config.yaml
d_expert: 96
activation: "swiglu"
norm_eps: 1e-06
lr: 0.000503
seq_len: 512
dataset: "wikipedia_en"
Below are experts of layer 10 (counted from 0) of a mixture-of-experts language model. Rows are named gate (a neuron's input weights, with its number), up (a neuron's input weights, with its number) and show model dimensions 40-79. Each number is 50 + 15 x the weight over its row's rms, rounded and kept within 0 to 99.
Before each expert's rows: "comes after" lists some tokens at least twice as common just before its tokens as in all text. This comes from a sample of Wikipedia text that the model never trained on. Tokens count by the router's weight.

# expert 1
comes after: " | ", ".", "–", "0", "3", "6"
gate0:32 19 34 54 67 37 37 66 49 51 47 62 27 53 26 59 25 42 50 70 25 51 62 48 53 52 57 22 34 44 48 43 63 73 44 39 52 46 41 28
up0:38 46 59 65 76 28 60 61 56 35 49 56 37 61 91 51 57 34 42 59 36 23 59 48 34 50 30 27 53 38 34 50 65 44 59 47 47 71 60 56
gate1:48 44 50 33 42 51 65 17 62 40 74 48 70 67 57 48 67 61 44 29 56 65 37 30 44 52 41 20 53 33 38 73 63 57 52 44 60 54 42 48
up1:46 63 44 22 48 36 52 43 41 48 68 46 52 28 57 66 26 64 67 65 70 71 41 56 27 65 69 48 63 25 48 55 46 53 45 60 41 63 48 26
gate2:61 61 45 45 24 68 54 45 60 32 61 26 59 52 47 57 32 79 54 32 64 43 43 45 60 59 50 85 62 44 18 28 55 34 60 65 64 35 44 61
up2:38 57 84 39 47 34 56 48 61 49 43 57 61 41 71 54 66 46 55 38 52 73 42 28 09 74 80 06 64 52 54 44 47 63 61 78 39 32 72 59
gate3:77 62 29 61 24 45 58 43 46 63 84 42 58 49 74 32 44 44 63 45 55 70 86 54 34 19 46 43 17 66 66 45 31 48 46 59 35 30 46 49
up3:29 74 53 41 67 21 50 54 87 82 39 55 61 43 37 48 50 58 48 16 37 81 42 64 46 52 51 40 36 39 55 49 53 63 62 40 28 49 51 30
gate4:27 45 52 41 62 51 49 35 48 42 55 42 33 37 52 44 56 35 40 60 60 22 55 36 68 45 58 33 47 68 56 36 45 55 68 39 58 33 47 58
up4:50 13 59 86 42 73 35 74 39 59 50 68 87 56 64 76 59 84 64 49 48 47 58 60 42 48 51 46 38 42 50 23 78 39 55 54 33 74 35 51
gate5:70 54 65 39 41 35 45 63 25 50 27 12 69 58 52 54 52 68 59 54 40 50 42 34 61 68 50 60 48 33 55 56 51 45 53 68 47 00 43 78
up5:39 49 63 51 43 39 64 62 22 78 38 44 51 77 24 27 47 63 55 32 58 47 20 15 85 45 56 65 44 33 72 46 59 51 61 61 48 49 45 55
gate6:33 40 47 30 54 49 43 50 24 47 42 58 33 51 57 35 10 53 46 41 69 69 40 32 40 70 46 56 62 23 52 61 66 26 51 16 57 72 40 43
up6:51 29 45 22 36 45 14 61 52 64 51 36 20 49 54 69 42 58 56 38 77 59 39 28 57 47 75 62 30 48 57 50 51 61 42 40 55 73 67 62
gate7:53 73 47 53 59 56 42 70 73 92 62 77 57 29 72 62 62 37 64 34 26 41 77 76 62 31 35 60 40 63 63 67 63 55 40 47 64 40 51 45
up7:38 63 15 43 73 66 46 55 77 55 56 30 49 37 63 37 75 69 27 47 59 47 46 39 52 35 63 60 63 58 46 51 38 58 40 84 42 49 63 50
gate8:73 33 58 44 40 40 59 42 55 50 50 69 54 51 51 83 30 45 78 81 24 66 66 43 28 53 47 28 67 49 48 59 61 52 66 54 49 67 44 61
up8:41 66 68 08 55 51 83 39 40 56 39 56 71 72 38 51 54 70 56 74 60 47 44 51 37 66 41 43 37 37 33 58 47 57 86 56 54 57 49 47
gate9:48 34 49 49 49 59 79 29 37 71 52 40 41 43 66 39 52 48 20 43 35 40 32 41 18 06 32 56 47 21 29 59 45 40 52 43 49 25 33 72
up9:25 65 68 59 41 47 58 40 63 47 42 56 58 59 73 85 62 36 54 40 55 57 55 27 46 43 44 44 40 54 38 48 63 65 56 29 37 96 63 17
gate10:51 65 64 67 37 42 69 77 55 43 48 37 42 45 37 38 70 41 53 43 61 55 41 43 44 42 84 40 46 75 64 51 55 42 51 72 31 55 71 58
up10:61 64 43 61 52 49 35 57 55 38 74 50 74 72 86 50 55 34 31 33 75 38 56 72 44 33 76 46 51 74 40 32 51 47 47 75 67 45 42 47
gate11:48 76 35 56 59 72 41 65 17 43 46 49 42 19 53 62 66 66 55 70 54 89 29 73 46 31 26 41 18 64 52 38 41 69 50 32 74 31 07 47
up11:52 56 56 54 72 09 68 34 58 43 47 80 47 85 10 47 38 75 42 44 50 25 50 46 80 84 50 29 59 45 53 41 59 53 48 72 37 60 46 45
gate12:37 15 40 36 45 18 27 47 28 55 19 55 28 51 60 46 60 57 53 30 68 55 43 52 51 41 58 61 64 60 50 53 51 48 53 56 70 70 60 58
up12:67 45 64 32 40 61 20 70 27 50 52 64 49 30 67 30 61 70 66 37 61 50 64 27 64 77 47 15 65 77 50 47 60 48 37 44 16 57 64 51
gate13:50 82 65 26 43 78 45 62 32 55 36 62 68 32 47 61 45 32 43 63 42 48 53 45 58 34 37 55 56 44 62 42 39 44 68 42 60 47 58 55
up13:42 41 46 56 41 74 60 43 53 75 71 33 57 71 52 46 54 44 61 44 55 91 67 62 52 51 45 43 80 53 36 36 68 39 68 45 46 48 56 49
gate14:27 37 72 55 66 56 78 55 67 61 47 42 48 80 45 45 53 57 10 37 61 53 38 00 29 43 53 58 22 25 51 58 62 30 51 72 71 16 54 36
up14:15 50 71 77 49 41 81 50 74 61 59 28 26 83 52 58 49 82 29 49 76 46 51 27 28 58 38 64 42 45 50 38 45 59 58 40 54 14 57 48
gate15:45 36 53 32 48 69 76 29 58 54 58 55 64 40 58 62 65 72 46 54 62 70 34 46 63 29 54 30 31 74 40 54 35 27 55 47 68 55 49 56
up15:08 72 68 64 29 48 44 37 00 42 64 44 20 69 51 38 44 51 57 37 44 31 29 27 72 65 50 86 69 32 34 71 51 68 34 46 32 31 48 49

# expert 11
comes after: "\n\n", "==", " =", "===", " |", " =="
gate0:44 41 54 53 28 30 62 40 49 48 49 54 46 53 38 42 42 56 94 64 51 49 22 68 38 37 58 49 49 53 50 82 52 47 51 47 51 50 42 59
up0:11 43 68 66 40 56 34 68 29 63 18 77 63 68 71 50 60 62 66 68 85 53 43 58 24 55 40 54 61 47 49 40 68 44 66 55 22 54 24 45
gate1:49 51 72 43 44 67 36 53 50 54 72 41 33 44 88 54 56 44 69 49 45 59 67 84 88 34 72 37 49 53 51 42 69 73 30 39 33 31 41 48
up1:54 49 42 36 54 60 31 47 56 51 40 45 53 59 27 52 64 39 43 59 21 55 41 32 32 49 45 49 47 35 61 62 29 28 65 53 57 40 64 59
gate2:60 62 57 66 35 60 64 56 62 21 41 40 28 22 71 46 03 47 55 55 10 57 65 52 42 39 59 54 66 50 45 70 52 28 79 50 42 23 76 86
up2:24 58 60 40 45 32 51 41 79 81 45 45 42 73 23 62 73 53 29 59 90 55 47 26 28 50 48 56 35 56 45 55 42 54 43 36 55 81 51 37
gate3:84 56 79 35 27 74 19 40 54 70 54 52 63 64 59 31 31 44 53 50 49 43 76 36 70 48 44 56 33 50 45 39 40 53 50 32 26 44 74 45
up3:31 62 26 67 71 84 61 48 62 42 42 38 52 49 41 58 48 44 62 43 57 55 35 26 46 57 48 45 72 42 75 67 56 44 33 41 57 11 55 33
gate4:52 36 45 62 58 65 31 48 54 50 63 39 50 38 66 41 29 63 60 29 34 30 48 53 43 25 48 52 64 44 62 46 51 72 59 24 45 62 56 55
up4:34 55 51 68 56 37 15 29 39 45 52 29 37 31 48 23 54 36 61 60 29 48 32 49 70 42 49 52 48 54 58 69 49 61 65 42 55 73 31 72
gate5:69 28 47 55 42 65 42 39 72 46 61 62 55 34 42 47 41 58 68 75 37 48 60 54 39 45 76 22 51 52 30 63 80 38 61 38 59 71 23 57
up5:52 30 42 30 56 77 30 83 59 37 44 61 52 63 23 69 46 40 61 64 51 62 73 32 62 52 64 63 29 48 55 56 49 46 96 30 74 45 48 56
gate6:76 64 53 58 44 58 18 36 68 70 57 46 51 51 48 62 26 64 32 52 98 40 56 45 54 40 68 28 51 26 35 55 69 74 55 44 35 25 53 36
up6:45 40 56 57 16 47 53 50 52 47 40 72 42 33 42 52 69 22 37 56 31 54 57 54 39 39 51 67 33 69 49 67 28 33 48 32 54 58 73 55
gate7:68 41 45 24 70 45 50 93 55 58 43 53 67 63 56 73 27 69 56 31 46 57 34 62 29 55 44 67 50 50 27 57 25 54 57 57 78 34 79 52
up7:39 17 50 69 61 56 81 44 66 45 42 25 55 54 45 51 48 60 62 61 40 29 59 76 32 34 48 57 66 63 60 59 66 52 62 70 43 55 32 53
gate8:58 74 75 40 52 43 34 44 57 60 39 53 53 25 47 67 31 31 29 37 47 46 65 57 64 29 56 24 61 53 26 43 58 60 26 30 66 58 28 48
up8:50 73 75 48 66 86 80 57 67 65 53 27 56 50 40 31 55 49 36 47 62 65 30 25 45 44 29 55 61 54 56 56 52 50 45 39 39 37 50 48
gate9:41 79 27 51 37 55 47 48 57 57 56 23 21 61 48 21 44 59 35 45 69 74 44 50 44 55 71 59 16 18 59 63 43 56 41 42 43 31 50 50
up9:67 27 67 69 88 56 50 60 75 39 21 50 69 52 50 75 50 14 56 56 27 26 52 39 50 53 41 52 74 53 50 30 48 68 37 39 56 48 61 72
gate10:67 74 47 76 49 73 38 40 52 41 56 66 65 21 83 40 59 56 61 54 27 54 59 71 33 36 65 47 51 68 34 75 71 26 37 57 20 57 61 27
up10:52 77 65 68 43 69 35 76 49 39 73 35 49 56 25 60 64 45 51 41 79 47 53 59 63 49 45 58 62 23 53 38 44 55 45 63 64 54 45 39
gate11:38 27 45 57 56 81 56 56 64 48 45 45 27 51 53 41 18 68 58 45 57 67 27 47 37 45 60 48 64 41 41 57 37 42 65 44 55 51 39 61
up11:69 76 79 37 25 37 46 75 42 54 47 41 61 60 56 41 54 66 56 34 61 45 40 69 80 42 38 51 34 37 64 66 53 74 32 41 25 54 50 48
gate12:49 38 65 39 27 47 59 58 63 86 30 27 49 58 48 55 60 46 50 41 25 54 09 61 62 35 50 73 41 52 53 62 29 40 40 57 48 67 49 56
up12:27 35 38 62 64 52 30 57 36 57 61 66 46 57 70 48 33 30 56 81 55 71 74 47 29 63 45 46 66 39 50 37 63 43 37 31 42 39 51 59
gate13:45 28 44 68 42 44 82 22 59 46 50 40 60 40 33 58 43 62 46 44 27 21 63 73 59 48 50 38 60 71 56 53 34 64 56 53 46 70 50 99
up13:33 70 47 55 44 55 39 44 37 51 48 70 62 79 52 53 13 51 52 41 44 72 30 53 52 52 48 35 41 46 56 35 47 68 55 58 50 50 43 36
gate14:59 42 65 51 59 94 25 62 53 30 33 48 63 44 49 69 44 52 53 80 38 50 53 63 65 47 46 27 39 50 55 46 53 60 55 72 45 21 57 34
up14:28 69 40 22 46 28 63 44 67 69 61 66 49 53 39 46 58 29 44 54 89 47 51 32 35 48 28 63 66 53 39 46 35 33 23 15 42 61 70 65
gate15:20 30 40 45 47 48 37 63 03 28 74 51 26 37 36 61 51 65 49 44 63 69 37 86 56 51 40 40 71 67 42 69 57 49 48 59 92 44 46 51
up15:48 41 60 50 43 35 65 52 47 50 72 49 68 31 63 58 45 37 54 62 69 55 49 47 62 65 61 71 61 39 55 16 57 46 59 63 52 52 53 50

# expert 3
comes after: "\n", "\n\n", "0", "014", "019", "021"
gate0:48 49 74 27 85 64 62 35 30 48 44 58 51 52 41 50 18 46 53 52 47 52 45 36 49 24 54 45 53 55 54 50 41 55 72 43 60 27 67 63
up0:89 54 35 21 70 57 65 49 45 37 62 51 44 63 36 51 24 64 54 51 55 49 55 69 60 51 66 34 40 77 40 13 61 66 47 51 47 31 41 73
gate1:42 29 72 45 44 48 45 64 32 61 31 38 38 41 48 62 61 39 65 35 66 66 34 71 45 50 43 82 39 49 51 53 55 61 34 36 44 53 32 69
up1:45 45 31 54 32 69 29 47 56 24 43 51 56 57 73 35 36 48 74 31 69 50 80 41 78 64 55 72 45 52 80 48 43 25 36 62 38 42 42 27
gate2:35 63 40 48 39 52 47 71 48 68 45 37 42 57 20 48 68 36 44 36 33 19 57 41 48 56 77 54 33 47 54 37 66 50 46 76 39 35 58 34
up2:46 27 51 63 45 66 56 61 30 52 87 59 40 53 57 51 30 58 41 52 68 59 59 74 67 43 35 69 63 55 36 56 45 53 33 38 57 75 43 47
gate3:47 40 47 73 49 58 48 46 77 93 35 60 61 44 67 49 47 28 29 49 35 66 40 69 81 56 90 52 64 38 49 37 37 49 50 68 39 31 55 55
up3:62 65 47 57 44 49 60 42 64 63 42 61 64 82 66 24 57 64 44 24 51 58 40 69 48 64 86 48 51 16 35 45 47 67 59 72 55 26 50 59
gate4:38 26 85 54 61 54 56 53 65 46 77 64 23 49 63 64 44 51 50 60 60 49 58 48 51 43 54 32 54 64 48 39 60 54 35 45 69 38 46 37
up4:66 60 25 37 66 45 50 48 69 35 51 41 62 19 51 50 45 32 60 44 12 46 38 35 63 54 60 58 76 59 70 80 42 44 73 62 35 38 88 53
gate5:56 47 23 78 40 48 66 34 33 39 21 52 25 53 58 44 38 45 51 31 50 37 82 82 75 46 52 68 46 61 49 49 56 28 34 61 54 50 50 53
up5:59 27 33 55 15 50 65 45 42 39 37 96 30 56 56 33 52 30 59 43 47 33 62 62 55 49 59 48 79 41 42 45 58 41 49 44 38 45 54 55
gate6:24 51 40 66 44 21 58 45 51 46 36 46 49 34 66 44 52 55 25 43 42 50 40 52 61 34 63 39 77 36 61 43 52 75 60 38 49 55 44 44
up6:52 59 46 62 40 65 64 45 63 47 46 32 62 60 58 41 47 40 19 62 39 41 53 31 52 56 65 53 29 28 71 46 53 32 30 43 54 46 56 58
gate7:63 78 54 31 47 29 34 43 46 51 56 40 59 48 33 46 62 48 41 33 53 51 71 64 35 69 92 52 70 40 47 39 44 55 24 82 46 41 21 42
up7:58 46 56 44 74 59 78 53 57 48 42 61 56 62 47 54 56 67 78 73 49 19 25 67 46 23 32 40 65 55 82 27 53 57 46 48 53 69 61 45
gate8:74 54 42 46 33 47 69 30 38 26 51 42 53 54 56 47 74 56 61 49 51 44 59 55 54 51 62 47 57 69 67 42 57 04 41 61 44 33 58 49
up8:55 58 66 74 30 36 29 35 22 31 15 64 76 68 27 52 53 42 75 61 40 51 46 47 19 17 37 72 54 55 79 42 45 44 53 45 29 62 41 52
gate9:71 46 30 46 50 63 69 43 72 62 91 28 21 62 69 33 53 89 32 51 77 36 39 53 53 50 57 49 31 68 49 53 63 33 52 51 28 77 37 70
up9:59 05 38 66 33 57 68 14 69 60 65 43 34 45 65 29 58 49 20 14 64 43 53 39 35 44 57 44 35 47 43 69 52 66 48 59 70 43 52 55
gate10:37 51 49 68 48 81 55 29 75 41 55 48 33 48 91 18 32 54 59 50 42 60 59 24 58 28 43 61 50 23 45 72 34 33 37 46 61 39 56 44
up10:47 68 45 60 34 57 62 20 71 57 73 46 30 57 67 35 48 77 43 67 70 47 42 47 52 45 63 60 52 20 63 60 46 46 31 62 42 54 41 42
gate11:67 67 52 39 14 45 44 48 37 43 59 62 68 35 43 41 39 57 47 63 63 64 48 77 38 55 74 33 48 36 12 67 60 61 39 54 41 31 42 74
up11:54 65 55 43 50 36 46 60 36 46 57 73 53 54 20 40 51 63 38 29 50 55 25 45 35 50 74 57 24 15 40 81 54 33 68 44 49 29 54 78
gate12:36 26 51 49 57 41 69 46 47 46 23 44 56 61 55 58 55 57 59 37 72 49 18 45 30 33 55 32 56 50 45 40 37 61 26 58 55 55 65 70
up12:47 55 39 47 81 22 41 43 23 35 16 51 64 38 60 54 50 60 54 42 49 68 22 53 16 27 79 62 58 46 35 44 42 45 65 59 58 27 52 75
gate13:53 73 36 69 39 43 55 22 27 50 35 54 56 54 53 51 36 50 29 17 43 39 60 22 43 65 99 59 66 37 44 49 47 48 43 60 49 30 61 56
up13:38 61 50 38 37 77 71 62 32 68 48 57 63 46 46 46 64 66 58 47 61 31 71 52 45 71 38 67 49 44 73 69 53 41 60 42 38 33 31 48
gate14:44 48 76 59 49 48 46 66 57 66 59 52 36 78 75 78 30 64 43 32 09 54 49 37 62 66 68 83 32 46 46 69 47 52 55 51 68 55 52 61
up14:29 31 60 74 13 40 48 20 66 45 57 45 57 48 44 39 20 30 55 44 78 55 41 54 63 59 79 63 56 53 61 53 58 73 51 72 52 57 17 36
gate15:74 59 17 48 55 38 53 44 71 50 43 46 37 51 22 43 27 62 50 47 50 59 41 59 59 68 77 37 24 53 27 34 55 43 23 61 43 69 40 43
up15:38 29 38 50 44 56 33 42 35 59 61 69 50 56 65 85 44 42 51 81 55 53 40 68 57 70 48 70 76 41 55 57 34 62 50 52 65 80 53 36

# expert 12
comes after: "1", "2", "–", " in", " (age ", " in the"
gate0:48 25 45 62 54 52 69 19 35 19 33 91 83 84 61 50 34 61 75 74 52 52 72 72 63 43 52 62 34 42 56 26 44 52 73 47 04 60 41 42
up0:67 63 48 65 48 56 67 77 71 58 64 73 39 61 62 20 25 48 36 69 59 61 33 37 46 49 85 36 74 41 23 28 94 45 65 50 55 44 52 72
gate1:54 63 65 22 26 43 42 32 39 56 59 56 21 44 51 67 38 41 69 47 27 58 42 64 41 45 41 62 54 44 30 35 70 45 63 44 14 36 75 55
up1:42 39 60 62 72 65 57 81 49 61 45 29 69 50 57 35 65 45 33 48 61 53 74 51 70 39 44 42 45 56 52 59 40 60 42 44 67 71 29 50
gate2:57 75 59 52 29 66 52 44 54 74 72 49 57 29 70 53 68 26 64 42 48 76 74 46 43 37 44 56 46 38 48 38 33 53 38 60 43 61 57 49
up2:37 41 62 36 52 73 00 57 14 40 48 58 50 57 71 50 47 28 63 61 57 49 61 63 44 45 61 30 38 74 67 61 43 60 50 48 44 54 94 27
gate3:33 61 62 46 30 45 63 37 53 62 76 20 43 62 55 67 60 59 73 30 35 44 87 34 33 33 34 30 64 34 38 42 40 28 42 66 42 40 64 66
up3:42 43 61 50 41 39 58 58 35 18 41 54 45 44 73 37 57 22 47 49 54 73 52 44 44 54 89 60 65 63 38 48 17 38 57 42 49 56 67 33
gate4:49 48 44 58 44 71 76 51 47 61 36 37 56 37 60 64 49 51 63 49 55 71 71 94 74 39 76 42 61 54 52 73 58 61 52 37 55 76 59 35
up4:16 40 27 52 41 25 46 50 34 49 51 37 33 41 41 35 34 67 33 54 61 49 49 59 32 43 61 49 59 79 38 46 44 35 36 41 54 00 24 50
gate5:59 48 69 44 85 61 50 44 42 60 61 26 31 56 60 66 84 39 58 36 37 34 57 53 11 50 30 45 59 42 19 69 68 40 32 54 55 34 45 69
up5:37 46 34 68 57 49 35 58 58 55 77 33 35 70 34 56 45 38 31 61 61 34 61 60 43 47 34 32 59 39 32 58 64 63 38 56 70 68 32 70
gate6:44 47 53 61 09 63 64 41 25 60 54 54 42 35 56 31 59 64 28 62 43 55 41 53 53 52 50 21 65 69 46 30 46 55 76 43 54 57 33 45
up6:50 48 85 30 67 48 30 58 30 50 21 60 35 50 56 44 64 50 42 50 36 26 54 51 62 33 63 48 50 53 46 38 61 32 60 52 46 51 21 72
gate7:37 70 47 64 38 37 58 33 24 42 69 56 31 75 85 64 49 59 64 73 51 63 43 75 55 62 49 46 60 47 48 49 30 47 68 64 50 57 69 57
up7:43 47 35 55 36 36 26 26 53 45 41 24 35 72 76 48 65 44 49 55 21 65 45 46 56 54 43 43 59 49 34 58 35 46 70 73 79 25 67 82
gate8:29 50 24 69 62 37 48 17 60 23 82 59 35 54 39 68 40 32 75 25 26 46 56 80 55 36 63 45 54 64 54 49 49 49 59 40 50 41 53 82
up8:62 36 64 62 31 37 59 49 53 59 51 67 37 69 44 56 58 43 44 76 49 38 25 47 74 49 51 22 97 49 33 21 31 46 47 45 59 21 63 64
gate9:68 58 75 36 49 38 64 37 55 58 47 50 33 70 67 59 36 54 52 43 32 48 35 31 53 50 51 57 58 75 73 26 73 28 39 48 40 27 69 57
up9:52 64 73 60 40 54 52 46 24 54 41 27 76 51 49 28 81 37 37 51 66 59 62 45 38 39 38 64 57 38 12 50 19 61 34 46 53 71 49 44
gate10:42 48 17 40 70 61 41 67 45 50 59 56 50 12 32 55 47 44 32 40 57 61 55 30 70 35 44 45 57 37 57 55 62 47 48 38 97 77 25 57
up10:71 61 60 46 43 36 48 50 61 62 16 69 55 77 44 43 49 48 38 58 56 37 39 76 35 62 45 42 56 37 32 38 34 46 45 54 14 67 75 37
gate11:43 19 50 64 57 69 42 50 57 38 41 45 58 46 60 59 57 70 60 61 27 35 63 37 38 40 48 45 56 63 59 81 43 49 47 18 62 61 67 51
up11:30 56 56 47 18 52 84 66 52 29 48 95 37 23 37 66 63 43 51 53 75 52 29 73 51 58 61 61 80 74 67 57 38 61 36 34 70 61 50 49
gate12:41 52 29 88 50 32 52 41 53 32 29 69 16 71 36 77 57 39 61 60 64 61 27 50 50 65 53 35 78 66 22 97 58 49 48 25 63 45 40 49
up12:52 36 37 48 56 18 40 46 33 53 63 48 62 55 42 31 68 53 56 48 59 21 45 53 19 66 36 59 28 38 62 48 50 65 52 34 57 10 64 30
gate13:48 40 45 10 46 55 38 49 52 74 56 34 49 46 56 51 60 42 55 45 39 52 46 39 17 80 61 39 40 45 44 50 37 73 70 51 71 49 49 41
up13:47 42 66 49 32 58 72 34 54 44 47 45 66 63 53 54 49 34 03 55 52 70 77 32 82 58 56 78 50 48 54 40 43 44 40 63 52 62 53 69
gate14:52 52 96 31 43 40 23 61 45 18 56 59 56 25 45 75 87 45 67 40 49 61 52 57 31 56 25 66 51 26 64 67 62 54 59 63 46 42 34 54
up14:54 44 14 47 78 56 77 38 52 75 40 45 41 80 56 43 48 64 65 52 40 42 53 62 60 33 60 67 32 54 52 36 50 44 37 44 43 70 75 45
gate15:29 44 48 55 51 30 49 48 35 65 45 55 74 63 33 73 33 65 58 71 55 86 29 34 65 31 52 80 55 33 46 44 58 71 50 20 59 71 15 72
up15:58 69 10 70 38 65 73 50 68 69 57 60 42 67 62 47 57 32 49 63 57 66 11 27 57 73 57 51 47 38 16 54 52 44 53 42 78 33 65 57

# expert 14
comes after: ", ", " in ", "\n", " ", " (", "| "
gate0:67 62 40 56 35 51 30 27 67 65 64 53 51 27 66 38 49 53 34 54 63 47 42 70 57 64 56 50 49 16 54 42 69 70 46 42 38 30 46 45
up0:47 42 57 75 30 71 48 31 55 43 61 34 41 34 57 26 47 43 46 68 38 54 71 63 64 56 49 43 64 41 42 44 57 53 38 73 60 23 48 53
gate1:55 34 44 60 35 44 49 46 51 28 41 56 58 52 35 52 55 48 64 46 47 44 41 54 49 55 21 41 29 57 25 63 48 58 24 75 66 66 61 42
up1:67 81 42 27 40 24 61 32 56 71 80 37 32 45 42 45 43 42 86 78 54 56 49 73 55 28 44 73 21 54 62 54 67 46 50 57 54 32 39 44
gate2:32 47 44 25 45 65 58 47 50 42 82 83 40 69 62 58 54 50 74 50 42 68 58 66 63 70 57 33 49 53 69 39 53 53 43 63 45 45 33 50
up2:50 37 51 41 58 53 50 49 41 42 78 49 56 48 43 71 37 66 68 62 50 69 28 90 27 63 49 40 50 64 46 38 59 54 55 47 45 30 36 65
gate3:61 49 26 55 42 37 27 34 59 32 45 55 55 69 64 35 10 33 58 17 50 42 51 51 47 23 44 42 36 46 56 43 63 51 46 67 54 70 45 59
up3:57 62 40 36 30 52 25 34 35 34 43 46 36 54 27 41 66 48 55 35 61 46 49 57 60 42 49 76 48 46 99 54 56 69 70 65 48 76 45 47
gate4:48 23 62 67 35 41 23 47 26 48 62 69 67 68 85 60 68 74 57 70 61 35 69 38 42 61 50 57 62 44 49 74 46 48 55 62 48 53 55 65
up4:61 43 47 51 52 51 17 50 68 20 40 58 47 42 99 45 54 37 57 89 36 51 66 15 34 60 38 46 74 51 46 50 20 32 66 58 56 60 59 48
gate5:43 34 53 37 04 49 50 52 71 57 65 32 20 51 55 67 38 48 61 41 42 54 60 66 51 38 48 85 55 22 51 42 13 30 35 59 56 44 38 73
up5:39 65 37 52 58 71 24 40 53 50 49 62 74 65 71 08 42 54 29 52 55 64 47 18 33 67 57 31 45 61 62 53 60 52 35 38 53 51 46 23
gate6:58 52 29 41 30 33 64 14 49 51 23 31 31 51 63 60 35 32 31 52 78 59 39 62 55 40 74 65 29 74 38 10 48 42 24 39 36 53 52 64
up6:53 40 36 45 37 44 58 40 61 37 38 44 45 53 45 61 51 38 60 52 81 37 16 80 54 48 50 59 47 68 43 38 52 56 36 69 44 41 51 64
gate7:49 65 66 80 50 68 05 65 73 59 65 52 42 44 28 79 63 28 67 46 61 62 75 62 51 16 66 53 63 49 53 46 32 69 41 51 76 62 39 39
up7:35 70 51 15 34 44 53 53 42 65 63 52 54 35 80 46 28 53 47 18 34 75 65 37 53 64 51 45 64 52 53 28 46 26 53 49 38 44 48 70
gate8:39 36 58 44 69 40 42 43 50 29 49 63 51 35 26 30 39 44 58 29 34 51 35 37 57 47 29 25 43 72 47 42 53 44 56 55 72 28 59 36
up8:41 57 75 68 61 20 53 36 40 50 62 35 33 75 59 18 46 46 35 65 39 43 32 45 44 49 57 44 39 41 60 29 43 50 76 76 36 52 32 47
gate9:68 63 58 57 69 55 34 72 20 36 51 53 53 34 46 44 47 78 23 47 44 36 72 37 56 71 45 52 47 64 40 53 59 51 65 29 60 51 39 59
up9:65 64 69 38 71 40 06 31 53 33 34 53 57 56 47 47 54 62 35 46 57 81 71 23 53 66 60 43 55 47 33 52 36 57 43 59 38 61 47 29
gate10:39 77 22 43 73 56 68 38 41 37 30 57 42 74 58 46 21 72 55 20 77 49 40 48 78 60 42 33 54 51 69 16 42 51 43 57 88 48 44 22
up10:37 53 48 32 53 43 52 89 49 49 46 36 42 40 23 42 64 45 51 57 64 47 63 63 38 20 45 63 53 59 54 48 28 47 69 44 51 55 46 61
gate11:30 68 45 74 47 51 68 22 78 65 26 53 98 63 32 40 70 51 45 56 69 36 46 54 24 53 54 79 55 76 48 44 57 69 27 19 41 60 44 83
up11:45 58 40 68 61 39 70 13 75 52 43 66 39 75 42 25 46 52 61 53 42 53 37 56 39 67 28 49 73 62 47 14 53 57 47 41 55 55 23 51
gate12:66 33 65 73 29 33 47 50 43 47 20 71 82 55 54 30 69 48 57 66 44 65 49 72 44 33 40 55 48 37 57 26 53 32 49 51 56 52 63 44
up12:37 32 39 48 58 33 55 38 44 57 50 46 60 76 55 14 66 32 42 49 39 36 62 31 47 48 52 47 57 48 72 32 60 34 43 75 51 24 30 44
gate13:27 47 62 47 49 53 49 71 60 31 42 54 19 30 26 31 46 12 41 38 54 53 66 55 66 64 33 61 61 34 37 48 13 73 43 45 59 44 66 64
up13:57 26 49 74 36 54 26 52 32 49 55 40 71 61 59 47 30 70 53 56 40 70 38 44 45 32 46 52 42 24 47 51 87 32 63 41 23 62 40 70
gate14:29 31 42 46 74 55 71 41 18 53 44 33 68 43 55 41 49 57 54 53 57 61 61 23 44 38 28 61 49 72 29 79 37 59 35 46 54 54 44 65
up14:56 43 38 60 50 29 46 57 54 59 41 48 44 25 65 55 71 37 43 58 55 71 61 51 66 26 47 47 68 58 33 49 45 45 57 28 69 63 41 56
gate15:44 30 40 65 38 60 71 27 46 70 65 51 52 70 37 37 20 44 56 51 69 58 51 70 60 54 32 48 51 50 63 46 31 42 57 72 60 43 39 60
up15:42 38 29 50 65 40 51 38 40 49 60 45 43 68 42 48 41 48 85 54 57 42 53 80 74 44 20 43 62 44 82 34 61 71 34 68 40 37 33 45